config = dict(
    n_layer=8,
    d_model=320,
    n_experts=24,
    experts_per_token=1,
    d_expert=656,
    d_shared_expert=0,
    activation='swiglu',
    moe_layers=[1, 2, 3, 4, 5, 6, 7],
    router_score='softmax',
    normalize_top_k=False,
    routed_scale=7.1,
    balance_loss=0.0194,
    balance_bias=False,
    init_std_router=0.0314,
    lr_router=0.00136,
    n_head=5,
    n_kv_head=1,
    head_dim=64,
    vocab_size=4096,
    norm='rmsnorm',
    norm_place='pre',
    norm_eps=1e-05,
    positions='rope',
    rope_base=10000.0,
    rope_fraction=1.0,
    qk_norm=True,
    attn_scale=0.125,
    tie_embeddings=False,
    parallel_block=False,
    init='normal',
    init_std_qkv=0.025,
    init_std_o=0.0,
    init_std_up=0.025,
    init_std_down=0.0,
    optimizer='soap_variant',
    lr=0.0027,
    beta1=0.95,
    beta2=0.99,
    weight_decay=0.041,
    lr_head=0.00924,
    warmup_steps=77,
    schedule='wsd',
    decay_fraction=0.605,
    decay_shape='sqrt',
    final_lr_fraction=0.0,
    batch_tokens=131072,
    seq_len=256,
    doc_mask=True,
    train_tokens=1157000000,
    steps=8828,
    dataset='wikipedia_en',
)
Below are experts of layer 2 (counted from 0) of a mixture-of-experts language model. Rows are named gate (a neuron's input weights, with its number), up (a neuron's input weights, with its number), down (a neuron's output weights, with its number) and show model dimensions 160-239. Each number is 128 + 24 x the weight over its row's rms, rounded and kept within 0 to 255.
Before each expert's rows: a language model's description of what the expert responds to; "raises" lists some tokens whose logits its average output raises strongly, later layers aside. This comes from a sample of Wikipedia text that the model never trained on.

# expert 13
It responds to: Articles and numbers
raises: " ", " b", " f"
gate0 [112 165 145 161 139 173  93 141  69 133 127 176 109 124 163 125 117 121 131 125 135 151 149 106 148 118 117  98 158  90 139 164 104 183 127 160 135 133 163 143  98 153 134 144 197 161 118 166 154 156 137 135 149 140 135 107 156 126 117  86 157 171 148 112 161 155 144 102 137 147 178  74 100 137 100 148 128 133 110 141]
up0 [142 154 131 165 143 144 130 129 188  98 173 167 149 161 104  93 118  99 140 118 132  95 133 178 113 145 100  97 135 141 147  79 138 148 166 119 105 162 122 108 132 175 160 131 138 136 148 119 122 143 140 165 151 122 113  62 120 155 126 153 150 128 172 124 123 115 121  90  83 110 147 121 133  88  75 147 156 131 144 108]
down0 [138 154 118 104 184 112 159  95 174 162 122 155 127 128 138 145 120 101 113 144  78 133 139 162 151 182 157 154 112 153 127 129 146 130 150 139 104 129 150 112 124 127 161 157 146 136 154 103 115 177 137 124 158  77  98 118 126 116  83 118 136 101 112 130 140 135  86 149 120  99 106 104  94 106  89 104 175 110 157 174]

# expert 10
It responds to: Syllables after f / d
raises: ",", "-", ".", " and", ";", "i"
gate0 [134 153 106 110 154 119  85 119 128 118 113 137 125 155 129 163  99 129 133  82 140  99 180 139 141 103  85 125 134 147  95 111 117 136 111 130 147 120  91 113 101  98 127 112 137 159  72 154 138  94 163 142 172 104  77 119 111 146 127  84 139 179  87 153  99 101  98 128 136 164 140 113  89  90  85 134  95 117 131 147]
up0 [117 103  99 131 111  84 120 132 147 147 131 140 154 124 114 151 102 105 117 145 145 138  83 100  91  80 117 113 133 200 132 117 117  89 112 151 103 153 164 105 129 108 162 101 123 132 143 146 135 123 161 133 154 124 128 120 115 106  99 143 140 155 146 138 111  83 129 115 159 120 107 125 149  86 158 163 112 144  87 143]
down0 [ 94 133  81 119 113 142 143 136 132 136  96 130  86 132 118 136 122 128 102 144 151 148  86 146 105 133 154 116  97 118 118 114 105 137 125 109  96 172 120  90 137 132 100 105 102 148 134 146 145 135 143 134 185 107 129 138 159 166 152 145 150 115  68 161 162 139 116 123 131 103 132 144 130 103  87 138 170 163 122 149]

# expert 4
It responds to: Mid-word name fragments
raises: "-", ",", ".", "is", "an", "as"
gate0 [ 91 101 108 140 146 125 139 129 135 101 110 127 137 138 102  84 133 111 181 104 137 113 128 136 105 105 103 167 167 121 111 141  93 191  57  88 117 111 147 110 139 157 135 146 122 144 149 103 101 173 129 137 130 117 167 164 124 139 164 120 124  78 132 170 127 129 138 152 138 118  81 106  97 134 125 128 105 111 176 144]
up0 [122 130 120 166 185  77 136 121 134 123 153 142 158 153 107 184 134 189 134 137 132 117 129 131 127 136 122 141 123  83 119 122 136 101 119  85 131 138  92  99  94 147 121 125  93 128  89 138  72 132 121 159 112  90 153  99 148 115 105 150 135 167 144 153 135 139 125 149 146 106 143 125 170 122  87 137 128 120  71 113]
down0 [104 106  90 130  88 120 166 175 161  92 123  85  82 136 141 127 142 103 121 111 157 143 113 125  96 139 132 108 160 138 119 113 138 162 103 108 139 104 116  59 158 125 148 125  96 111 138 153  88 127 176 113 122 121 151 157 118 155  96  94 130 151 103 179 145 127 168 126 121 107  91 104 142 119 127 128 156  84  95 146]

# expert 12
It responds to: P words and adverbs
raises: ".", "-", ","
gate0 [125 157 142 168 120 137 160 104 161 157 169 155 108 143 132 136 104 128 126 163  91 140 138 161 114 153 125  91 134 111 166 124 104  95 150  93 105 112  96  91 145 132 106 117  88 112 161 159 133 139 114 152 180 119 131 128 111 137 156 166 131 114 135  87 131  94 119 120 112 125 114 135 128 159 106 151 135 109  95 115]
up0 [146 106 120 111 160 119 120 105  85 119 110 135 110 114 104 128 119 107 188  79 176 151 148 125 143 138 129 114  81 168 138 105 119 155 110 102 129 166 137 148 134 128 174 132  75 137 109 109 115 104 172 168 113 138 116 111 152  93 116 108  79  83 125 121 110  75 114 160  98 173 130 134 117 110 159 133 124 139 116 114]
down0 [146 141 152  69 132 139 130 128 111 116 148 130 111 132 133 117 118 143 106 140 140 137 132 101 137 143 167 136 122  91 150 151 127 109 144 102 125  84 130 109 141  85  90 122 132 120 173 127 113 167 109 138 131 136  97 131 110 191 139  95 102 121 195  96 133 128 130 107 137 152 123 161  79 123 146 124 159 132 113 137]

# expert 20
It responds to: Mid-word consonant clusters
raises: ",", "-", ".", " and", "i", "es"
gate0 [153 115 136  88 193 130 118 124  95 146 128 126  60 111  89 141  70 146 127 149 125 129 140 157 127  93  81 129 134 146 119 104 134  91 124 135  98 134 111 142 137 117 121 150 119 117  95 125 143 137 142 116 112 153 115 122 116 156 148 126 132 133 153 135 156 141  82 174 122 127 116 155 113 129 117 100 139 109 159 167]
up0 [103 117  82 159 147  91 187 129 175 127 171 142 126 127 113 154 150 111  94 108 129 137 124 107 107 146 116 138 120 146 144 117 133 119 156 117 142 154 137  96 129 123 154 111 123 111 118 144 102 124 110 148 137 123 151 118 127 115 130 146 132 118 105 120 118 118  90 129 169 105 123 141 137 117 101  89 113 195 152  84]
down0 [ 90 162 152 138 134  95  97 123 148 137 154 120 135 158 125 183 116 127 119  98 104 163 115 139 150 156 129 143 119 143 129 136 129 113 186 131 127 130 127 133 157 154 120 131 169  79 148 109 150 135 124 144 137 147  76  98 121 153 120 120 110  98 162 180 161 116 102 127 189 109 135 126 157 162  87 138 132 110 124 152]

# expert 18
It responds to: Sentence-final periods
raises: "\n", " The", " It", " In", " He"
gate0 [102 117 138 127 160 143  99 127 103 131 113 164 110 137 131 114 108 147 141 114 139 134 141 137 120 140 154 137 129 122 139 149 106 156 127 160 151 152  90 178 153 112 168 129 137 132 106 120 129 130 108 180 168 143  94 197 124 143 146 143 119 108 159 144 166 122 124 128 139 113 129 138 138 141 190 155  89 185 138  99]
up0 [139 120 161 133 147 122 143 110  97 142 132 137 132 115 108 150  87 133 179 118 137 126  95 134  90 105  93 104 172 140 164 117 112 141 100 128 128 122 109 159 109 149 167 134 136 175 129 136 143 121 149 177 118 163 146 135 142 125 111  91 157 115 123 125 159 160 143 121 116 141 120 134  72 152 186 154 102 162 107 143]
down0 [110 162 100  96 115 157 144 154 138 129 139  85 131 138 131 137 103 142  90 135 134 140 126 109 144 148 136 105 109 102 144 129 107 122 154 115 149 128 121 112  90 133  70 158 106 125 133  88 135 136 118 119 164 104 106 146 136 100 120 110 118  83 102 123 126 159 127 110 149 103 110 137 136 152 150 146 118 154 122 148]

# expert 1
It responds to: Mid-word in/s pieces
raises: ",", ".", "-", "us", " and"
gate0 [117 130 136 129 117 102  97 117 121 135 110 102 158 161  82 187 100 140 153 151 160 111 145 100 108 128 117 117 140 152 146 142 108 106 135 109 124 105 114 176  72  95 130 116 115 137 122 154  96 184 160 141  99 124 131 126 125  96 138 130 191 128 153 137 124 107  99 151 149 148 127 106 154 141 136 101 170 138 144 103]
up0 [163 113 163 127  74 107 111 147 160 118 154 162 123  86 146 137 135 162 118 158  92 135  98 162 126 127 153 138 157 173 117 163 102  98 105 136 116  95  66 101 167 131 125 120 109 128 111 127 130 148 142 121 117 100 131 133 137 112 122 157 104 127 134  91 145 157  90 102 148 151 182 152 130 132 136 132 165 135 145 137]
down0 [125  87  97 134  93 182 137 156 104  91 159 168 161  94 148  89 100 114 124 149 102 154 132 126 144 144 121 126 131 149 127 154 123 151 115 123 146 178 129  83 132 156 124 151 148  92  86 163 151 108 109 142 163 103 109 155 157 148 106 145  78 140 111 140 128 169  93 144 117 116 143 111 144 171 116 113 161 133 154 101]

# expert 17
It responds to: Line breaks
raises: "===", "==", "|", "The", "-", "A"
gate0 [110 124 118 115 106 139 134 113 122 102 135 154  67 131 161 118 133 176 102 134 133 153 132 142 108 134 116 150 119 150 151 130 182 104  78 173 143 146 114 142 140 111 125 122 138 144 136 104 140 112 107 160 105 115 147 127 106 155 115 115 164 123 109 156 139 123  88 117 153 136 116 154 168 148 126 131 117 110 160 110]
up0 [ 79 136 155  82 125 133  80 133 133 114 105 143  93 114 151 149 125  89 102 161 132 121 142 158 105 120 149 114 116 160 133 131 133 121 123 151 119 154 150 118 144  94 140 113 125 102 119 109 111 128 164 104  91 112  84 123  85 118 131 105 160 145  97  95 140 107 137 143 148 142  91 134 111 156 154 113 110 130 178 115]
down0 [106 104 140 120 100 137 118 135 144  95 112 167 122 139 171 119 153 153 134 102 108 148  87 143 117 162 100 116 112 124 155 126 113 147 130  93 142 105 138 139 169 139 143 152 124 132  92 116  84 108 160 127 151  99 174 154 146  53 114 129 149 137  92 111 110 139 115 145 165 115 177 111 108 162 164 183  96 138 160 138]

# expert 23
It responds to: en piece and at
raises: "-", "in", "ing", "y", "om", "as"
gate0 [128  94 113  81 135  83 133  94 125  95 129 137 119 154 129 134 114 177 139  94 120 140 115 133 114 135 129 119 126 115 124 110 116 137 134  94 124 140 149 141 125 115 116 115 138 144 115 147 129 139 160 143 112 122 128 128 158 123 126 112  96 149 120  85 149 128 142 130 151  62 108 130 147 152 157 140  79 103 137 145]
up0 [108 100 165 139 173 144 159  96 145 142  96 103 130 150 130 157 125 148 164  97 102  83 134 180 174 105 133  75 167  86  78 151 164 138 116 137 146 115 164 111 131 121 115 141 104 110 133 140 136 134 103 158 150 127  90 162  97 106 145 122 120  98 130 145 126 168 126 121 141 171 154 121 154 197 117 121  83 126 103 144]
down0 [137 143 128 149 108 115 158 134 158 103  88 153  89  90 125  96 125 148 187 159 132 149 129 127 137 105 134 128 137 141 175 123 122 134 127 141 120 166 116 106  85 115 136 184 122 138  87 126 152  81 122 111 110 127  80  78 100 123 130 140 143 130 100 132 148 122 168 140 144  97  94 143 133 123 124 144 142 123 159 151]

# expert 22
It responds to: Noun-phrase head starts
raises: ".", ",", " and", " in"
gate0 [ 82 101 119 169 149 142 114 141 174 110 130 139 151 122 122 138 152 130 118 143 130 117 123 169 143 107 116 169 126 117 130 160 106 130 131 140 114 128 145  75 103 155 165  95 101 100 134  93 201 134 126 131 153  99 126 122 148 128 139 146 135 132 117 105 117 163 117 182 164 132  77 142 121 125 120  98 132  84 128 116]
up0 [139 150 162  39 118 157 116 112 126 144 145 136 119  76 110  97 124 121 153 126  88 141 147 110 145 127 130  80  99 117 132 164 167 119 141 156 146 103 103 139 116 135  92 133  93 135 109 143 119  97 153 130 132 121 147 144 128 129  98 131 151 125 131 132 138 139 143  96 115 158 137 136 168 118 154  93  87 115 102 132]
down0 [131  96 169 129 127 128 114 104  86 128 117 110 145 133 124 119  98 137 143 138 139 137 108 129 165 103 173 109 127  99 131 116 120 139  96 127 178 123 144 125 112 105 160 125  99  95 117 102  74  81 137 162 179 119 116 131 128 149 128 127 130 182 148 111 102 166 206 147 145 110 131  83 112 122 100 126 150 120  63 130]

# expert 15
It responds to: il and od pieces
raises: "an", "ing", "-", ".", "on", "o"
gate0 [129 108 158 140 103 143 145 142 118 117 149 132  98  79 103 138 125 129 121 103  95 128 153 118 141 162 118 137 154 134 151 165 149  78 144 105 142 139 108 120 142 117 100 146 112 146 129 164  93 137 156 114 111 123 134  83 124 129 115 134 146 125 118 113 153 136 149 135 133 146 109 115 108 160 124 126 138 116 104 123]
up0 [111 122 143 116 154 130 106 184 106 113 146 131  96 104 160  93 128 106 109 106 137 122 139 138 151 118 157 103 162 127 164 132 144 136 103 198 122 152 125 122 126  85 140 131 148 158 136  96 141 120 149 129 107 110 109 130 161 135 102 110 119 123 130  87 100 136 110 105 155 138 109 177 111 151 146 132 171 134 132 125]
down0 [146 122  81 148  77 146  85 114 144 135 184 160 105 112 153  93 151 149 114 157  91 159  98 103 133 172 109 120 169 135 126  96  99  82 158 106 161 181 137 113  99 136 117 161 149 102 153 135 117 155 152 122 108 143 108 117 105 154 154 123 158 131 173 162 133 112 146 148 126 125 133 127  99 115 123  99 135 124 134 143]

# expert 9
It responds to: Initial f and quotes
raises: "all", "r", "al", "ar"
gate0 [183 127 159 160 144 131 168 167 166 105 110 167 120  80 110 161 122 147 124 138 135 149 155 110 116 117 108 140 128 103 128 110 119 156 185 113 131 132 119 152 123  92 130 136 136 110 137 165 138 147 106 146  82 162 117 105  99 133 162 130 116 113 148 139 149 111  95 177 175 127  99 131 107 114 151  84 129 182  95 143]
up0 [130 145  96 133 136 125 149 118  76 168 118 127 111 113 119  96 163 116 136 140  95 159 170 143 141 131 117 181 121  92  98 113 158 135 149 125 113 106 138 143 132  78 106 136  86 110 105 154 105 108 134 121 118 159 120 147 120 157 104 135 132 149 133  99 139 132 120 122 132 102 104 109 140 146  96 130 118 102 101  74]
down0 [151 166  95 132  96 132 125 114 165 116  91  83 110 137 145 115 154 127 120 143 109 108 143 131 129 139 129 129 164 107 123 109 140 183 128 116  65 113 112 161 149 144 127 109 154 128 147 138  99 144 148 131 154 139 121 100 146 122 118 113 143  94 153 168 153 149 179 134 140 114 133  74 165  94 167 130 175 162 106 134]

# expert 19
It responds to: Word-internal i
raises: "-", ".", "at", ",", "as", " |"
gate0 [134 154 137 155  88 129  89 108 129 111 109 129 123 123 127  96 112 127 117 123 128 110 139 136 112 121 108 212 141 159  90 115 145 152 161 111 121 118 100 149  76 111  82 137  85 120 117 116 116 107  97 143 130 141 140 167  91 108 128 120 128 107 135 160 171 154 115 127  77 134  81 124 103  97 113 142 136 119 125 100]
up0 [120 123 157 165 139 114 120 147 154 118 150  89 137 122  98 115  81 131 137 142 101 130 121 140 135 103 120 110 132 119 123 164 110  57 146 120 147 106 115 151 146 160  99 131  99 131 125  97  88 124 133 109 123 134 183 139 127  76 110 102 103 165 100 102 126 171 145 103 144 144 153 121 168 160 128 119 159  87 124 131]
down0 [157 132 111 135 136 154 127 111 114 108 117 141 108 114 134 140 159 108 139 136 165 120 131 135 153 131  98  89 132 163 151 122 149 152  93 132 132 108 128 150 137 156 102 145 125 130 109 133 220 109 131  88 115 129 106 113 145  98 111 120 120 116 124 167 140 117 138 118 137 122 138 127 108 127 122 126 160 145  90 140]

# expert 14
It responds to: Rare-name pieces, j/y
raises: "-", ",", ".", "an", " and"
gate0 [104 128 124  82 146 105 120  98 125  83 154 161 118 130 176 122 134 128 132 115 150 111 109 145 120 137 110 141 125 158  90 143 161  96 125  83 129 128 159 122 137 131 127 116 175 140 121  93 153 150 115 135  90  96  91  68 118 141 164 108 146 187 185 193 131 101  90 100 149 104 109 153 149 101 136 130 154 129 118 121]
up0 [135 107 139 183 162 152 103 136 118 110 116 143 122 147 175 113 126 143  96 100 113 107 163 157 126 135 148 180 133 154 118  93 100  91 105 123  74 144 144 136 110 128 131 113 128 162 117 114 145 152 136 157 106 104 107 140 111 116 103 135 141  90 147 118 131  92 135 124 114 122 132 119 116 154 163 130  82  86 117 121]
down0 [145 117 126 125 171 124 136 102 130  97 123 104 107 136  95  81 108 134 136 132 140 121 157 122 161 127 145 169 119 145 133 177 131 136 115 127 188 169 147 109 158 137  95 129 137 135 133 137 110  84 135 139  77 144 178 129 109 135 124 105 132 151 155 151 139 167 132 139  76 146  86 105 102 165 129 175 134 118 127 130]

# expert 21
It responds to: c and s pieces
raises: "ens", "at", "al", "in", "ar", "as"
gate0 [162 110  95 172 147 118 120 141  89 122 102 123 129 113 121 102 108 139 137 187 155 138 138 129 142 161 114 104 103 125  90 150 156 134 182 110 104 107 131 150 114 124 110 126 136 141 101 148 121 141 137 127  68 128  93 107 127 100 113 154 101 102 178 157 118 109 165  67 142 133 113 177  89 121 150 120 137 133 123  87]
up0 [145 126 131  97  93 109 124 115 168 132 163 116 112 109 125 115 123 140 123 159 139 137 122 141 145 127 126 109 137 115  82 158 165 106 104 111 102 119 108 122  93  95 121 128 145 105 115 120 127 124 109 139 105 151 119  98  82 134 138 145 142 162 109 121 152 124 117 140 110 142 107  73 132  89 169 115 145 139 132  87]
down0 [127 152 130  96 120 166 138 141 180 145  95 143 150 121 122 133 150 126 164  75 124 127 125 134 108 123 116 165 139 139 136 159 151 137 168 119 153 101 109 122 169 114 116 142  99 161 145 167 139 119  96 147 193  98 115 147 124 134 160 106 139 107 143 147 113 113 104 134 143 140 190 149 137 133 126 110 159 122 127  89]

# expert 7
It responds to: Capital-N pieces, names
raises: ",", " and", "i", "-"
gate0 [113  90  97 145 106 101 123 162 117 118 144 163 151  99 112  76 150 152 149 155 156 129 145 175 126 128 125 112 142 112 175 102 168 116  82 140 124 119 133  99  93  80  96 130 139 150 108 153 107 145 130 116 137 156  93 108  92 128 136  92 156 146 111 113 115 117 106 104 123 130  97 121 121 121 106  71 176 163 154 143]
up0 [163 150 136 105 160 127 124  98 126 109 101 138  97 118 110 112 148 121 113 114 107 125 134 132 126 100 147 159 133 113 128 130 113 135 121 118 160 152 155 149 136 150 140 124 133 145 138 135 140  95 127 138 129 103 112 144 144 114 111 121 144 128 101 165 129 143 111 127  76 150 139 145 155 116 150 103 101 172  70 101]
down0 [114 101 160 173 151 154 159 165 124 161 138 134 146 172 138 160 107 146 146  83 154 130 126 123 150  96 111 108  95 114 123 124 190 112  94 104 109 126 153  94 139 100 120 104 128  99 152 153 151 136 155  86 150 121 153 162 159 100 145 128 123 139 162 120 168 136 145  90 133 125 127 119 101 154 133  98 158 101 103 185]

# expert 0
It responds to: Dashes, ranges, scores
raises: " ", ",", ".", " and"
gate0 [112 153 154 163 143 120 124 157 153  99 129 136 146 122 133 113 165 137 160 144  90 101 145 166 110 149  80 128 126 172 166 159 120 148 137 126 109 142 166 127 114 122 104 116 149 133 156 136 152  99  97 141 121 156 101 115 136 135 128 122 159 138 160 162 106  91 175  98 131 145 120  73 101  87 107 147 113  91 115 137]
up0 [137 116 125 168 120 126 129 156 122 131 111 119 123 118 115 121 121  86 100  99 127 128 118 132 150 138 134 150 171 129  96 159 111 105 125 164 178  93 148  91 146 108 150 123 121 117 163 129 115 114  94 157 134 126 105 107 148 121 130  93  90  65 126 184 121 155 180  96 109  83 106 134 135  99 130 136 162 102 125 152]
down0 [ 64 157 124 142  90 103 105 146  99 110  99 112 136 141 119  98 150 171  99 140 108 135 108 171 141 112 123 105 150 195 120 147 111 106 147 118 165 131 124 137 161 108 143 142 173 151 131 135 167 132 163  54 132  99 132 107 110 137 123 137 169 130 144 112  98 146 109 108 158 107  93 184 138 175 121 131 140 167 106  89]

# expert 6
It responds to: Verb and noun suffixes
raises: ",", ".", " in", "-", " and", " |"
gate0 [170 134 137 132 122 111 176 136 136 152 166 116 139  93 107 110 116 141 142 164 108 111 116 157  94 128 140 158 102 180 128 101  99 158  93 110 110 170 140 133 122 149 120 133 192 149 155 113 139  91  93 125 143 104 129 102 169 121 107 116 132 118 152  94 166 112 176 143 162 109  76  96 136  99 106 126 175  89 144 131]
up0 [136 103 116 117 157 124 163 180 128 169 122 135 112  87 155  87  91 127 140 150 196 100 171 175 131 101 164  99 137 111 139 115 159 112  83 120 100 133 136 133 140 133 110 128 128 114  90 135 150 140  98 139 145 122 147 129 111 169 131 143 137 108 127 141 170 100 157 134 113 132 145  99 135 157 119 140 146 106 127 134]
down0 [136 114 159 125 139 107 112  96 155  76 168 143 123 149 111  86 147 104 189 103  92  98 148 128 116 148 133 154 154  95 123 106 129 141 104 121 169 114 133 100 121 104 132 109 132 116 143 130 141 138 149  81 132 147 185 112 115  79 114 127 172 129 126 121 171 164 152 134  93 147  77 123 114 134 179 108 117 134 100 142]